From a checkpoint of a small mixture-of-experts model trained on Wikipedia: 220M tokens.
Below are experts of layer 11 (counted from 0) of a mixture-of-experts language model. Rows are named router (the router's row for the expert), gate (a neuron's input weights, with its number), up (a neuron's input weights, with its number), down (a neuron's output weights, with its number) and show model dimensions 0-63. Each number is 128 + 32 x the weight over its row's rms, rounded and kept within 0 to 255. Numbers have three digits each.
Before each expert's rows: a language model's description of what the expert responds to. This comes from a sample of Wikipedia text that the model never trained on.

# expert 2
What it handles: Prepositions, conjunctions, articles, commas and auxiliaries in running prose, such as of, and, to, was, did not, preceded by.
router:088128142068111163121141106152169188136179142117095161137129109142157116130077160135085193118107140191167106137134178156135126117189125152145102202126098078168105128111212113154098079088136155
gate24:109141146133132192127173132121148134101115171148093132098168139104188119136100132063180164089076157131170161142075178164125157172203076104148125151111103172197083158073199161113140064134100155
up24:094123126121105138091104153170067180164133069136136103159153182148118075106112162111132110102082072105073074136099136135155098063093114143112124153120158141125130244148109119127088079165129105
down24:165158129170107142132069163083127105165062195141085115085174196125113109040083157117147145156130122118148143116091146131164135134153171110108112117108126152134197255089142113114122053127135090
gate25:170119140152090063154075115127177155099060138056091112108155226120129119183115076164141131139102184184124109103137118123172132050089160193137163127167130092095147103122122176124101134160135134
up25:109097160140096129069152106118145122108102158114053145095109149136111076073134182126084144102134125159130152182169212119128112191070100183182177156121105128135158126126109135091167098121089177
down25:084064123099217106129040104134137137124118138137113110098159162120120147108118142135135079081121103149100126140128094145162112147148137097148134169151127156127163226183118159102147068155166134
gate26:115198139148105097084103117168124178137174119126116077110130084158157086060113147087169165120165117119187156132148133066119151144136153146079080151117091131101141137138125092108054161147104183
up26:137160131061087140084118127135136135071112150114099089070138145195144144107166106077074157132084120148117161064113128193116133137116115102150116228147128124152142175157094131147113083149115124
down26:114126105144122119177121088056142064102093201110160105134083166098107140148200153133139092110137106113059186150092103119087094128108116104158116130116167080120130214092121137161112098084153130
gate27:151194124142167163173147153078183151127141142170095182161102115124176115154128148116143160131134122074146068142141158130153121188106130082127081160123176081122121149161152164114113099117086099
up27:129069104174119152095159157168083110080070128148171123128067090162140139120099083062100133139101147215138151108152131152135112126103126130127136144117127124142102124124181181192158135106080155
down27:146149082138136126168159141109124089107164144154107191077172129148139137185155130148099176093153139101178127068147106152130076131137125128121086171146185138087189161126148133102123134093152108
gate28:178101123139096098110133200100101091120097150125096112174131140112094136113145080160085155096096098125158123178076170134147153157103079102186158132116120106130134178178145085120096140082118198
up28:158187127130113095079059127153143126209182080126126133110134144042111110177092091151111107126145141180136097097109130103120153148131161132090146173110156145187169205075167108102085115131175144
down28:146151197093074133104104138130129097123166152085101138141133070066119172114112155097126106144083130164124127104174146137150183114128102180148122199104104122150150116086117123074151106117137119
gate29:113119160142165113139159113104105129185095184115118136080158142144187062154138163149148186124085168161171102133100110118132114225118169130210123118147147150136124180124166130209093143120175107
up29:098166083104167155121134154116119159099061070116137126134100119135164097160111134084092047114185084162075111090148115139163126114084090125165089176192111085115196121155103100087132131118096112
down29:139127126133165198092192145132185085131186172118097133141116172121145128143093199115177203137085117171169142115134152171155110100206194194138163136104187124110138122163158103124136112097132105
gate30:074053081122120168178163120119169087124177151149151140153085107116099145132106131103085151086109123088137125159125119113168205155159111187203118073098098179144092081115128079158130189144133129
up30:159112133138071150108110157173156115104160118177121168165162150152124142105115152141161152106159164160094204143084149078143080127133151176164119115083147147120108132105128115189137132130157133
down30:137149135182154140130121136124202077205180171129113119163180150163144139125109147104140110169099088128142155149108183184141182132145183087127104103110071139184141032153145105141149115092120089
gate31:149126114101101095099115097129102144087151132138173150089167129152067093174080168124142074092067099221220143194150106156181161135114126175112155112128130150108037137076134149123140141128150169
up31:092134096102121082140127161123126167118219132109105132134122127144158108101106108128044145166138159127098140125165145140116134162142144124149067174178167133105104131166126103106126172122116109
down31:120088086180114166136159135115168148145118077141132135156134102113109151114117201122114134106179144158103166127113163137126122070185098112143159100102128115116145196132134060088141085189116099
gate32:138056100085130164159183114102126141097142147104079142081142137161106163099163162085059108160114181072085126076114097138128083144140098145142132049131168066092125125165094099142089154137099128
up32:141039087173155159169132142096118116130143137146146181197107139093096098105182134098125131140159133099104140121109131108151226166137162092190128130134150107158171173077107100112117125147090124
down32:127076103123108187124135148053138133158125152092145181140150136100167121127123158064104108119117201114057136102088122174140117131172047077147124040144132095084124119140131131125183164107123095
gate33:155197182096180188082129081135128118055097058144124141151136132154107101153105092182113144112137152155111163163110114110082107157137143090125166092092123164123090137147134162140143084077136139
up33:171127087140154132173105095103155097117162135131172164146112156131121123134168154147127175133133082131071108125187119083106177185138146154086164110100112153125136114089167046181112155159100137
down33:184055124073064115133146157133125138132061124105125167150119174076092145122174120168127122101148175165119156137139153077079106081130143124075077032109120141142151114124141083124108120121109069
gate34:129189135108147181098152134120118155098143142171134112100095162164158145135167186146163112084182097188125088118094127089137152135129116137059111179122133123108137155176119160165117192159131133
up34:142130128082161080101095149148126139132132133179098144109163135139154148106109038201149132174184133116145128118110140158117119137087119172129118143161150152083107145112146182159142115152185135
down34:141159120114168130089117116148177148058047174120130071096136129134117102176188093120098150087132116115078128170070170147127134180096150112133123131086082101121163206105115063132145100164101149
gate35:083163175173145131077128079133108140163168097083112119091201049202148127083069090143131116125116115189149099074119157133087127090119141200149129110118080140204150164094141115158166113092095105
up35:065050147116211143189144152176086156128133181129131153125150145094169134080122159091147144074145110164158134137128079152107175080112093073088102145204140120139114152120143092051154098140114167
down35:148137115162115154101156178210197115123126122095167146140135129119114089162095142146123106126110121189089172112100157171107171155150117118112150073130168093106160130093103130112135070141108158
gate36:123171158178136142098086157203135102150072174150087124124126116177147129077087135100123127134115104150081192109113113179070179123170146097130101093128159125193120157139136127097114108128104061
up36:160047150120120090145121183103129170134101121158156082134138146103159143141108073139099175118140122069163160128129137126141108150140158123075132169123112139152081136111146129136081132157101226
down36:116178081154140119166143123158201140090148164148085117088167151130106140064110172118124108057105151113099166121121154109098169176167179175108173101125174160148197115170118068140109113064119087
gate37:130115159137192161106103115130136098160119182075103092094076061116144164102216119123188131132131136141110101062159117113071149148124166102128150140084107139127106157134120156123080135130077134
up37:064124101134054148152099096095100108043099135138052186118095142127090151136116128160123087157062089154115166074119119111121100110113129154142123113141124122145109088144044127130172165161126145
down37:121149138127155152147062117095129086096116131128161095087070142112143111083194132131168147066191100125117151178136087142176114127145094124159127089190081135135188091181089128126130169151110133
gate38:144140118122097191144086157153148109116066171054152121151146148151160147115098122107109091132145127167171154125116111115129108065093087133113113144131139121149130109131155139102105125072135145
up38:138179131117101156058103120096104131080156126130131115100139112122124118157137093111123166114129154053071127159186176177171212114130086102157171131156141133173116175134166089112098097091087136
down38:109183172170154143090092167123103099139167106117102057143116135155093065087144134073116094101130133144086121129108113093087119133149189152133122135108139104112138137141100173101111089118142126
gate39:184148157182078134127128111137114146154104144121153153132098105205081089125101144121060111193053128170103143131160180129144168077121135092133148119132127106166071133134121137082151106097120047
up39:113199061131093068110150155174154156058133175130112173159087135104151154086068121112171116173142080078104118147099092126153115086119084125127158088107144146105091131128127100124165130075122147
down39:087159072111079099127131143149211163076108101103151111181147131090057182113127168140123147098122167115113178124138119112168101089109120115152131102082149136144135090132123106153152134100153121
gate40:091085139134130161094132133119126060131104170140189121134061103130119133148165134109106112094111088108154119128172142070149129081168123136110153078101100129122254071123102122099141118141105128
up40:118089142139145111142155132083137179105126130107138061133137129146179176086160131187114072102140173139076100113078142084117085119154154109196111078111095117177112124127119116136111139125137077
down40:156112118112140146178165116082170132116159132110084118099115155181147103158118121153091154151117134110091090089133051129112116109144084112175134160187152125036143163117103119130117150114131127
gate41:181153092083173123181169111104140134118188120093102119166089153132159144152155109120147107167112086139095105128156129119120065160133145057152106151127149161072163128144037124141167119073106100
up41:158061072137122126103210210098124153135098149122157158121086079133120141122191102148160147149094120144100134084133166173120146089110080166104139166120188082114145143111084092159107108182091133
down41:083134113156070136140112147137108101188163096112160109093093106113166160121158092119128168172145121109095097102123092110105075095116178164103142128191069138141145146143153126137089109159152077
gate42:098077145196147148091112142120134087189149097094141162173087125151124148100185157179096159118142069142074111136152102098134061135120174095164145124112093145164157105131053141155146159149143110
up42:106151148131161172137131126131169138162115114109166100118132177144088085138163154200087089095160123134141139132083117143112097126148158116150067102121138192158103118067221232098172136122167072
down42:166123129118107158134118140116067172154108119156138068128155152168092122118106162110139121152115166159142182132101112164145143080141172121119077130165138170152103041097175179115157132125121154
gate43:124152140088103175130196189118144131105139131088127174105093130115188101125091168132133146160124143121132157165063106141147088098195114079156131087168116152143099077080091082128165094141113115
up43:151109081124126108173153089139146159163123107077123164108110167170088174085123079113131101143158081086054145118111131079137161126111127096079162094090079109132138186164159100146120108108101144
down43:160128140114155131115131133155098120143168131117136108112144125091106095121126130110153113117089146100107121094134124162092153116153154121157144150160151162095189255164138108124126144149100095
gate44:119157145110134154121099140122169150136079158078142086159086141079143202156112143126165128138152149110168107156099149142137052112162125033174159049135155150121107186129135099180164094136092145
up44:084122150147081103111156108086138121133136100108143112124164136170158128193120151116093148045094134136122096112090143117104149131151141090148133156185127146147085161141044149103203102126081135
down44:154062130099135164125093065140188158091158118088117124125124151134144098158166129102140158090125174126091152103162098162150162134109112084070119160162086115159159136160138072164133043122139173
gate45:150149159159163098167090110137082133115122130104058118119171126112134085092161077154102133178164083134074149128203165147149112147125182148168155201152054115154126185158163135172089116126113110
up45:181155098094115146134149140095131131138133133099087143114092132148098107109091122140168166218153116092109143123156107127150128144162123082170160117109118102124096109186072159124141121155088175
down45:081098163168090094163123216157139095108124099097090129125118089158113133181173134116122098105140215142174169140054126108198133130114179122108092138214150154150094073133140079143111089134145159
gate46:103123160110083066111148134129189131113101120111138106066136088158161105138110088137125119117104117131140173139116122148114129197175157163189119111114118118099102157116168169116116076132149140
up46:117145104116149130130143170080201053147142188139111119120117122133135102196132146110127141190152081129091157109096156173106121114139138171170143133105154126136137068110173121153133159131169151
down46:157151127154119148120171107091082187171157114087161114144164122108161179118119109123102120127102096097143112090136090137111076115102134142020133052145132144096150139036146142108112140096148137
gate47:098116102126163134088107115140076140182159124081114146161109096122117104137118139122107119122087143164215156084096067107061187147160082124127131072129111105098135083077167130157135112084141105
up47:104155113111186115145123108168150076150084102109153097129138101159121115149089133189068117112122152161098178128121075085085156126176135148111104115077162070129151159078182110157157111154145082
down47:135134125149104141148156150108137088137151113126118113139107172143108128148193119122137111151113123099166148091105122103112125134128123108133147123115120147128134000114138141080139116114125080
gate48:091163164160129108092124196140097142086143111190114127104104159126109104127121127133210133124138124131138168161099135083126137091157085159146213121128168112158074165101190111119226089123153071
up48:124097083118138171179131170198128133079142128125176081163104128144144171091168129091130172083121077124152128073105121116127117138073122077079132126134087135082140176143109103106065080122110182
down48:168170103149171145146131083087158097127142141114126150128139138108182163134083083162145078096167124118106115158112116102161160168125077231094139122110180175200153198097158128150165167123163111
gate49:074097103120107128154123085097096097100130189122103118151098143159175144107112143119116146119125083120097137128157142122102064209140125181157161103126107206151159141167109193156170136096142126
up49:104052099103144129177121119138152176105106208109150144122138125128115102112151117141151077127099107084153184188071156067119133157128090158200125124100101167189070120107090161098116118135132103
down49:184182081116123143124159058118170097128195177118054121111133170130094105110152137151159153124152152163140122143095124131175116104115165084138127122115081089128061098132089157166101092066092139
gate50:127182179110121111120088183139118108116141142166131145112145122126130163149159181079120106133160153141163156185078202106124119184119152049102127147106091084133064122121168140121189144111156128
up50:072103137157152089121150164130162145172108149099159195154089093059124075118151122132118118143165113096171061180154148164097176157117130149089130114089139080126152109145110120091133147053137130
down50:194156016128144111165082142113136145118135094141120129111121148142165186076079133104097108151109110124129166144075163114085129082057117139089144141118119117166104109140161109147158128089073132
gate51:118134110201139153163145122139112095136075076165109121123110181044140098106117109136134112181132121149124071085129132125231120170134152156138131172171193134061061082134095125081107111121101075
up51:098121115143109159169090078101141120104144119140148108108063120096119138161085150098111130087098105113079137107117127152107125112206135133119058146088096176088135078143144160113107106170115146
down51:148072137144142152147133157164076145115117134184117097106167183183109141168148148119153112119142133131139105133113115167166119173157122116067159132142134159144155072124074130146117029151119155
gate52:151173168092091139168122130144192145137121122092076084186137129077165121171156156144135119133069160122082090180174118132182142125146101137081083189160142092137090121149097178166098144124197106
up52:125116176103096156059165147168140151127139162131104146113102169131082121122052148136161146114066112118130114184171148142180163112156107106048151126128126160140095059101119095130133099084097169
down52:154108133103123081110094168131116130114095153162162156159119040138162098161182153155146138171060134145060078092098168178122126120120135170121114176119186128110110130180134139140136133185116121
gate53:178140089113046149142125128129168156111165083117157201142118162140173095162115168122117102085161097133114154098108144163099068102151130116116098022145118128078088101132147100192083135047121164
up53:118159116071118091116166102116104168152081172125101154128104130087092118091072134075150120123154105097171131112110121172103141155103131139166153150080187164156185134185125118118121104093157131
down53:074084163166171104138115085148066141115117162113145119090123152162127134100156064126101103134192184162193078152133119126118113157112098144109056128118144117123108113085126136118128157138108129
gate54:092091114098062153135154104147103142099180127106098170132110145090111103144077142140136132139169144176112123120070117123090145117187178163166139160146106138126128116115134121179167135110197170
up54:126147123131150140099131113149102118123186143136195127093105099187127151091122116129132166130119172153157147100115152093133122147127071113143106088116094090170116159133101144046083164169150062
down54:138153093103089101102200153135150141091012124078118149109146080103116134085135047117112148156128143080169184095143074153109133118122081109117141155171155068150174146097125130106096112146091111
gate55:123107170159115132153161122132165126139129141130142107158105140175147145145204162133138119154130078102164177104108152144125101137220106086113105163098136105113136139169124184163160167107135128
up55:123126129156146150153105139158082163177132126164071077120182129089113088128131174119131077121148135073123084070118108133136133126161095091112116102152214156111162132189108074129134134220094061
down55:084097149103125111109167144158129116165131144117172111078130156163087123121145083145110150146159134096136168148073161121146136091126152129126103128165071078113117091134121205115178147110172142
gate56:152156122077100105107086100162115132068149109069085153118079161131141088104129070148098169196139139102141138125161192095184095092199143118189124150141206158142142104188095120159089148149086125
up56:187109142133113139139085087101081118115022109106178102049141072130065139140165128107129139157127076106113104112129117128138129100129106122136125102075107085127163126190134159114132141085114101
down56:110131133146112102174102153178031092123139092167151146082164138137174147201130137129088134143107153123083103119117147127159114128157134105170103124115139146193186039144135154100094151101126147
gate57:162063106132119169125134119120155166181189129094123161116185125122123140069135191111053152191203167119093078146096131116129111122117131077128120114146135081148128106126143133151148152165157110
up57:123150104160180137159093186105124151145118060122177071121071123162108170101103083095149143089124127076187116125180149132108110113094086119154115138137120161160117167165152175147134143119082132
down57:083102128079116118145120143107149079142099102159092060157072095141092128123147120145097060149162104099152126137138158122110146135148125172122147139092107120188145110141111153159072101141166119
gate58:150124137076104114123079125177124116056152078179179163145140133201100110099209094086130150118063156138147116147123157138101099093122207167140135138131068169149095140117072136120137119155105116
up58:130109135098087149134103118153082159124088131127068118165077105105117090122119104192142153144118136146100135153193188167152158132124112124095136161108152067124150156145146123111056131123144120
down58:079160126152075164163154113149130122131152114097136035106125147184118179147123143140127124185113083070135156162119106085129117141115145100149128101152093126147055177116116096163138146097093211
gate59:103134119101076143139156104125174182119102070154139129133097195153065118107154149125148133098098162115169067052172129130136092146048122107128187157130148141050127130134093170135122151150123094
up59:154173165147139105062114115089113145119091129128109089119156072138121156156147131101191176146166155131128088153096096105108120170129154109111088085062091119114160105110156118090119120112152072
down59:093067124136109143103092063122124163107176159150107125101135130136118086125136129144080173185129107127068141179122220093116116197101094140109106105124082086137187021147147126126173106098131091
gate60:078177117153027182119149146136177163094085109142140133175128146121084118174061139159113100128152146181130123072114110074132125143169090105138074118118146129085107141123120175098128133093082142
up60:109128133169069170126117177116143155095105093111183144115118183124086096145080091177110162161098132097142143106125188141136171115154134147194119092097134143163092140121126145107097106083130137
down60:117136100101127131100141178136121149131079118180142133139060086137102131142140101102120153124120073147184105096121171129155108098158038109144144151118100098168114078141130174077168077141119124
gate61:143095123136107098118119142104113113102113123134197060057146175162185135089120154106117103128086186175197136174077144117165128096149134136139209059114104131154130112127204105127145134146134181
up61:144127083124092073112117163106118146068119101126156176114161199145043142145144112126115107134106141198132163049134138157121168089100205170169150162100102101090108146111094075080147144124119125
down61:207145130104169089071126062120148159126176132150139126127099126150137101159125138132155156094140161123120074096109114079178087138112086114128154137133133105088152081142099140181144081137183128
gate62:130138129129078134118086183137133121192129102123119155129122095154091113055136136184152155172081138085125179150135104134137169121163154100136176176068125180188081149065103186177048139114151165
up62:107172111140098130129109103082114157101105121128074155126110179099119116112113092208162151179102126167153113104169119184112158147134179148194161140089118139125095151101132130114160161147151168
down62:019102170134134113118159123121145114162162167136145141100132128127119130110080145131163150145185094108141140110117158145119107123143141089104175157101133177174184066188131137116145090071130124
gate63:130127131077059115158175105108167124085195215078090160128141119116162123081077164129125159129100148180137141170128130167081148209134157145122110127177095139087119111131185106131201149095183131
up63:124114110190088143140117183133097099068119145130166144113104072184109121117172140096141115073036133189119163075142151171142096129141092135145126108148077138162119134144135131139173112122118108
down63:166141100125178095085072114118144147119147139143118139114132110096183140158064149085138081093201150097195158125111130104087130074084145133140052147134151140107090109075137163117140168086159106
gate64:022119132111084167136141114178135137139156099062141152127109099099155110113144105142141117144124087183140107090147116114058163089084157146101124176116114140112074143095143145123119142091186156
up64:104149173166145139174164138059150116159149149150143097181112098063102120077102164146140125165102106145053148176116128120100132149122091068143161151136167179098102134091124232062129135124115065
down64:124079126211183120122095126120105106147114180130097182117115114151130167121067125104102146097209082116129082137122132148127114126129089177121130154176140182167160054114105146161133153113155184
gate65:131185163124138086137121107155053147120177122124077172140131089075118148123129123138174105169151111115120148115184123115079178133148124137155117065116114128137058196160147147098202154150134083
up65:152119097110073145136181161184135106112167105175155157129120140135122185146156165109126185152132133089152138151123160100131142134139078136062087163124158130106115105153153158161140103184083155
down65:139128149087116123139173116150126087154168099123192180123139147147118165147131128153170126154141108114180158112076148117116119124153126184155127175182149107106103068188165189088137124197148122
gate66:165127149159132133121184109122128132144182107139058154134150107102171190132113135153091167160061095162129136114149111153106148200156134104146149080149074103127121125180158140109124159122129168
up66:188101192162217082124129102140144124127124182100151145182182176154084169110081175109088154123126146150152116149132119095151142150133157112135096206163125110155156132115113153073104178144122061
down66:116123141162117121136116130132157196137094087105107179150177091122140141071125186093097152127162089086136079104157162111132135136135094121136122084098103152063151165133133117118124161136115208
gate67:044106163067151157181156163116146155082074100085113134141114174131154148097125132116142129088118098110096141173094164125133138120129129197189110138141143111159158158143150135050210156095122116
up67:153147162143111109090091124154135142088178157103183127138152157096123160144089190133182115128097120128140212110092055125131127097146143182135156106170087086142113155176144098172147091141144161
down67:138111166124094137158123079110124085103137199184111099103110120133144087174128063116100094149127083105137115135116079129104070100126135126141141132148108177103151152114090132103104185123130098
gate68:100135115076132088150112125104126129166121154145134096078194185125131149144116135136109148117089090112060150136099101203149121168143117100128090144139105137071129113078162153100157141142115152
up68:122134138183107144120124179121148123162084089134090120149111106123165164134103124097143111115141192122167166108160108150103116117104079127138091080177069171145126113150070103141189114154154150
down68:113099127138093121118096170211100161098112139117104160235118084101100101095088192147107119166119106134176184151087161100056100094090153165197123127150143144151169083082128111134173070103116123
gate69:136156107142143094119153166213095134120131204146078151112123139160154153116145141072074134155117135195163162118137112101186112131098091088184122155129061062106094127130114131159139126102113136
up69:108153108113083131127162116186101148116082056150144112120127137089087074164153112150127093109137150130151113112124108165150142044115141162140157077136109133098130091083098149161099129100139157
down69:133097144137154145150124118129095041146134149102106154140146116160182114119089178181119115109151145140149156074140143112206047104147102103125147144110142151101115098178177104139102114114116140
gate70:082109120131102145130166128132166162078132158138138100186155150096145095101129146080157098156182125107124099078155056096122090136108156203110107077145156100108135125126169084168102177130149066
up70:113122082129169092135097058134176094092112150125126144161136128139166145153090159118111153096137076174134081059125104092082134152093117145135125094127123154081168142118114104124061138163156087
down70:108178143199163103162108145154136152093163091135109128112112089139125138159128129098127124159068185140222087118132148058140155143160138132148100075094121064132128127100168103118067117130145115
gate71:132123110117114138154126140153106093144155157154109161135136130153107112121140143176115165127144136141155115196140130172106117146149090075114134125128127109155114164167095168156161158153153208
up71:130088081107095092156073134101052133131186102058192159125101146106097105152116113147135106106104184114123055070123178103118138108174158165188070129089155072083092089108114126156066090117177096
down71:080137134135118155120078107124119147108122060128157059161137166119139123140086112128127120078146151142045058099169074119130208170156109132120114116100141166041149065115131134153127115111082182
gate72:148120159047046158147096135139151185074112148117146117155145123123116134124117149129103100075129131159159160114154104127211198123148122184181120088095126081104079169181174135100120135079093151
up72:160215112161139162085122094198124120157182178161109095130087124104110185145064131108106132144095100158153139123126130123116068079166126117151158141147113167165166167179152162166123080116134139
down72:086161129136123103128075133115147172137166111070124090124151087159140137153144093144110143128163160106119203115116141081159119118090123115119171074108149139090058230126124134129120133218110104
gate73:107127126127114185168125091067142112104150078095080178148081136078105101201133139153063133118077132132136099082113123130148143167151163138168093111155101054158056151115067122097133115144080125
up73:182114086123152158115079136091108136109126160054052141130135139120085142088111130149134127129071083108133173124114132055134161143135101127137158049093054154105102138125151117197155147121105150
down73:103122146094211127095165112047136143096193140161150125096152118152134124170155141098135106142089148114083140180095108126113198108089151169118137071102140148145166211170140135057150117094066085
gate74:156137121105036120101135160101096211094127080060125132166070109120108146130101147123144097131120141156155148133143083070171128131163091141159139119118135130116110133157128166174085186095122166
up74:025147126142039166150139108126179080131145134134076136092134171147078145163120124167095140117138117131101150154137119115128150156198131116073107144103158091121094118150145121087140102052101162
down74:082097178141152112158154111109099147113071116186181124103065093131085054145129125172127157161099165161140124139178053128154123153138141089150118161165158125154109203158172146150133138127092153
gate75:137223090121081144117115157113090093082100151151142183123127127176143086071164156086107115147171075094127121094149092175140125163152129129174120117178151134199152116158166161121093158163124122
up75:142162160107158143134144082115184102108171132070121164119136132095205072152095128071186121191122098108111118154097125096148141141158159103108223175141148093099136093122101148192163073167171162
down75:103156167160143161114180164126130122132187090098189152171152110120183110133142143069131144122098170117132132117087117155077140171100145131150098128125130102075127193162153121131082095130104146
gate76:125169172154163088140118076177109126089160075133081117127187124159127169092080170167213072129153167165147058089145134139123127072121145148137115142115151133133071163121109120170125115158134146
up76:110129163154164153102163049135074092133122095092181126147133159138170150101089040117136148172089152173119115074099136091136093099091088127079159124093148102093175118171112110121145127152099139
down76:071124146106106090156148143149111150085082130117165075164186130167137076128152116106134138130151167159116071118158210155100135135108108095118158168106125179043108211113115107147156107083155197
gate77:156087100098085119101142093150130157134141112118123176120141145107112048151119136090076070099167172134137111152163108196096120129166177184141120138132148197095110075087127098169156099145108184
up77:094147068117107129151128103099174140111140117122105128115147128142095132158141184142175104137168159125093189140125117150147141109136146085122155183134096075143123161135125071135173100121186098
down77:145193106136111090104136149099119121107223086123097167126154088158115058097163106120140139091127159171102139105157096075121141111157159117170151169078193153080147129148101133112136142162139114
gate78:150134115191088143131106118125145083103116112136104085157147160151129111117147124140127091120089148177121190142113196133102083137146095066142130072146115157126118168081109170103118177181080080
up78:147131155087097166114048129114176170105193176099134221129152110155126144164151102067148145099153089085132164113101105139187173128132151127168165150148112082137139105157170110188143105121113175
down78:104139150114144156099104093079094119146122152143172158165093037112120097164195159100141189106171076106137130082104128118169149136146115113158126115125122105097119151168189107177150076105112171
gate79:115126162132160088108119132147090162143105114070091089168125132172085126208112116139132123083071119112123115183135113148102088138126140144131099138139111193165092140094109128148115165146101123
up79:168134087129109078138155139130111150087121110127146109151170149122146152113122133195125126100069072134093136145135138178183134111129154157127116167138193151124046085153172041114128175167103159
down79:103164180110090165103215124120131140116088197137125132118120119123116177160136157141144168105159113104122137097137130189117125123140095152095104149143147171149148062144182135136132105102132156
gate80:150085127117148057125064109077140154117139079088076110128163114172097152095138149111134118041103107158123151115182154182124091158137116150148100086128184112087115119129080113085116101080067152
up80:117034197083206115106061102077172141106133165085139064158112127069161126133063182137127113110137116155142102125139122078083177083135117116145143120122145108096150112107119093158163127149104155
down80:060185190156143171134128088139148147144137117140132141100118156184073132183132117126106153119155118125107139131142054170163086148117164144120136138129158100141170067181134158097113109107147135
gate81:196127098158093128109183081085132156173098119117145137071106139161167124117103065140097105147160064070115130166064148174129126123112155097144144118190115141091087138119116117136168103088002151
up81:162159153157155160130084127125128151067105098156191111076107133121117096150191111153040126145133119142139093130130120055128133178129153097141178101125131186121153153145142128084117150122076180
down81:151118175110123118156128118144206125143083164100105089125126225144127174097152168130207148106153155127108079082145137099127092139173162078152145128145182150147149040112127171176134130137161140
gate82:086150187101118124160156088118114122097151077055071218168136114095194108124151163153112129137143149113126122163065067141151152132189131161079065148184150158119112097176104123114161079129114119
up82:111075147183065181113116134089118106092107138128192057121107109148128108130120128165059137148103216100139136096144146142119125153109107092155117097126136098166145171161154083128116144104113145
down82:068167118120154107117067158088114113145175149116161173194114061145118121086116132149134110147134123131070157097136095116181203143105119139114118129165179133110152124120160110179117162129155187
gate83:095122127127105133107106101113213166174169135096113155113092127136137110116106145130136128138130143116103148127143137172126133067084126161099188130228166193096091083087109073161138135145099107
up83:141161116123185137089162148138168116166198115102176091094160144161113100161108115194111174129158136077126136145131148134109096096135142150112090093085072100107081168047168045136085143120160114
down83:108153104118094121088137102150121127077150136080090110126092091063158162093109093176096102113068081097074165083131134141184148154140127132147168115149144134104177134129149155182126091112103168
gate84:117149116128124124081137097092147156194094125137094135108127132160187084147167112106102143118142158207145089102165175150107185117086194130106122089124104193101174120112132080136143110109154143
up84:155136106110078142100157093116134125147127117145156113104168174168094081211078163144118068172095083173143148115107130133119165178108173138141166127124153132114122151168150167120149085166104099
down84:181109121124131141127124083192088116143119157166172105131107166125120147071129068141129120134137126152072155106152142161117114149133142142139121095094090154164091255077112140124100089083049101
gate85:184124163178132175075154096135121137070087115104123120110109120157101212138139155124096195087135121117125146107148147153121109158128141126171173055093098177140097136167070170110144141098071121
up85:162129086191101126175124158123128160143110184127084081102152098113153117128183107173085112117117126104117134129161128135147153086103193141104133122164158072140149135190131140114120138153111097
down85:137138114112088147087127134133201187117096139169119178105093105105079111104204166161158144166130162126073132082164142187180078096166162144144133086119103151094103137156122109174122140137105112
gate86:162121121096117174157175141118079161078124089144086055129069135100102056142087154170143145130139144067115100148123172118091109123163129123147152106114115098187087144162160120120166105130094148
up86:132162156149106178129113160067135101120092151111158187126075153144191185146183110129095082126131071102103071125102108087069183159127103133121109170128098159138157150181102149187145152179149153
down86:090113156140159166167070127133147111068117109118126119072132171136108179079110138053153130096107041150168162092132143110093160174092121109111162100150108180130117200089101149148147164139129106
gate87:162174125166113129144138126129105162128134074106147071219163154147071131166112100159079114105114110091166062122112151183118192115142186142130108100085131168138135197117140122187146138162111117
up87:130122128081152117162150143110116137120124131134125142180120174135051154100147138126072157163153114167115090153143113154124172171108131169117138182127126152155062114094118094116196156155100178
down87:090139151072162086123137098145043129105098176086125154050109089084161133147123142118118121100130120133121114127094097020121072140105086154163084145163126106115104114098127148065132131123144171
gate88:123142155136091075138140119070094048130088153152178134112115070081144128174176130134100142135075081113089146164142157147121135187149112118132131101077159116127141082166169100087137164104112083
up88:063121122139093161131140144184107055100108138138119161082130129146112090153207082132066093094089123124080184096167098189110154119106126169128143066135149146106173147058125114158137132121159123
down88:167122170114148081096145066083116060123085163206149071110152102090120142149099121127108153172129147065163134181149134161138145151136139144135140135114153112136110080132100088112142124132153127
gate89:168103090138122112138203101119160158127154146090135168116160058157193097118096136123121092159142085113158157120111056167145133106169087159130041193140132091058083090090100118083114093103110160
up89:126110097101163119113139127072190145150159162140137182138127132115160149127093164109114142114170126155129133187116157137125184139141075153176091142193124108187137119083052100155136158104144105
down89:162140094107116105133077155126111157140165091126145129143135130113070103130051117148118126118142123111113205142112122132156158137138176117126145128166093140125146022082151088120137128148155124
gate90:081123164156148170099146185156179136128125098157122107152116091066222148150138115112141173144092159094144162150107170109080062071171174100137100072150116104138099144125146098132158164088130146
up90:160155138159195034122045105140068170127087125103106153155132096111140120183089096079107143141108120094091093111141119148107093136203126100145077124136086110116069135152091113164135121146076163
down90:154146091101080199126161177121082085153126140123103124078121128125146116118109153158145126146154176125126145114070164076122114173075163134113121113127178171208127132163188121165137120150165115
gate91:161093126051116148137122078167100147106186148092141161097074091164089140112102189130103086115141120145152110081073103142064116170149146130123139114121151086114134202176190165176148129107138109
up91:168194177159111146096101161126129108168116139120132096170167157095150158148134095112085213134076086103152158185069150191131107113066168107140130164134086170101060199099098139117117134120113163
down91:065134200163172132058131149126118160144141171110171176143116109131150140138137109112152148133092120066084124105099132100120110158117109090110108085087132153124114255122125159132134162129101114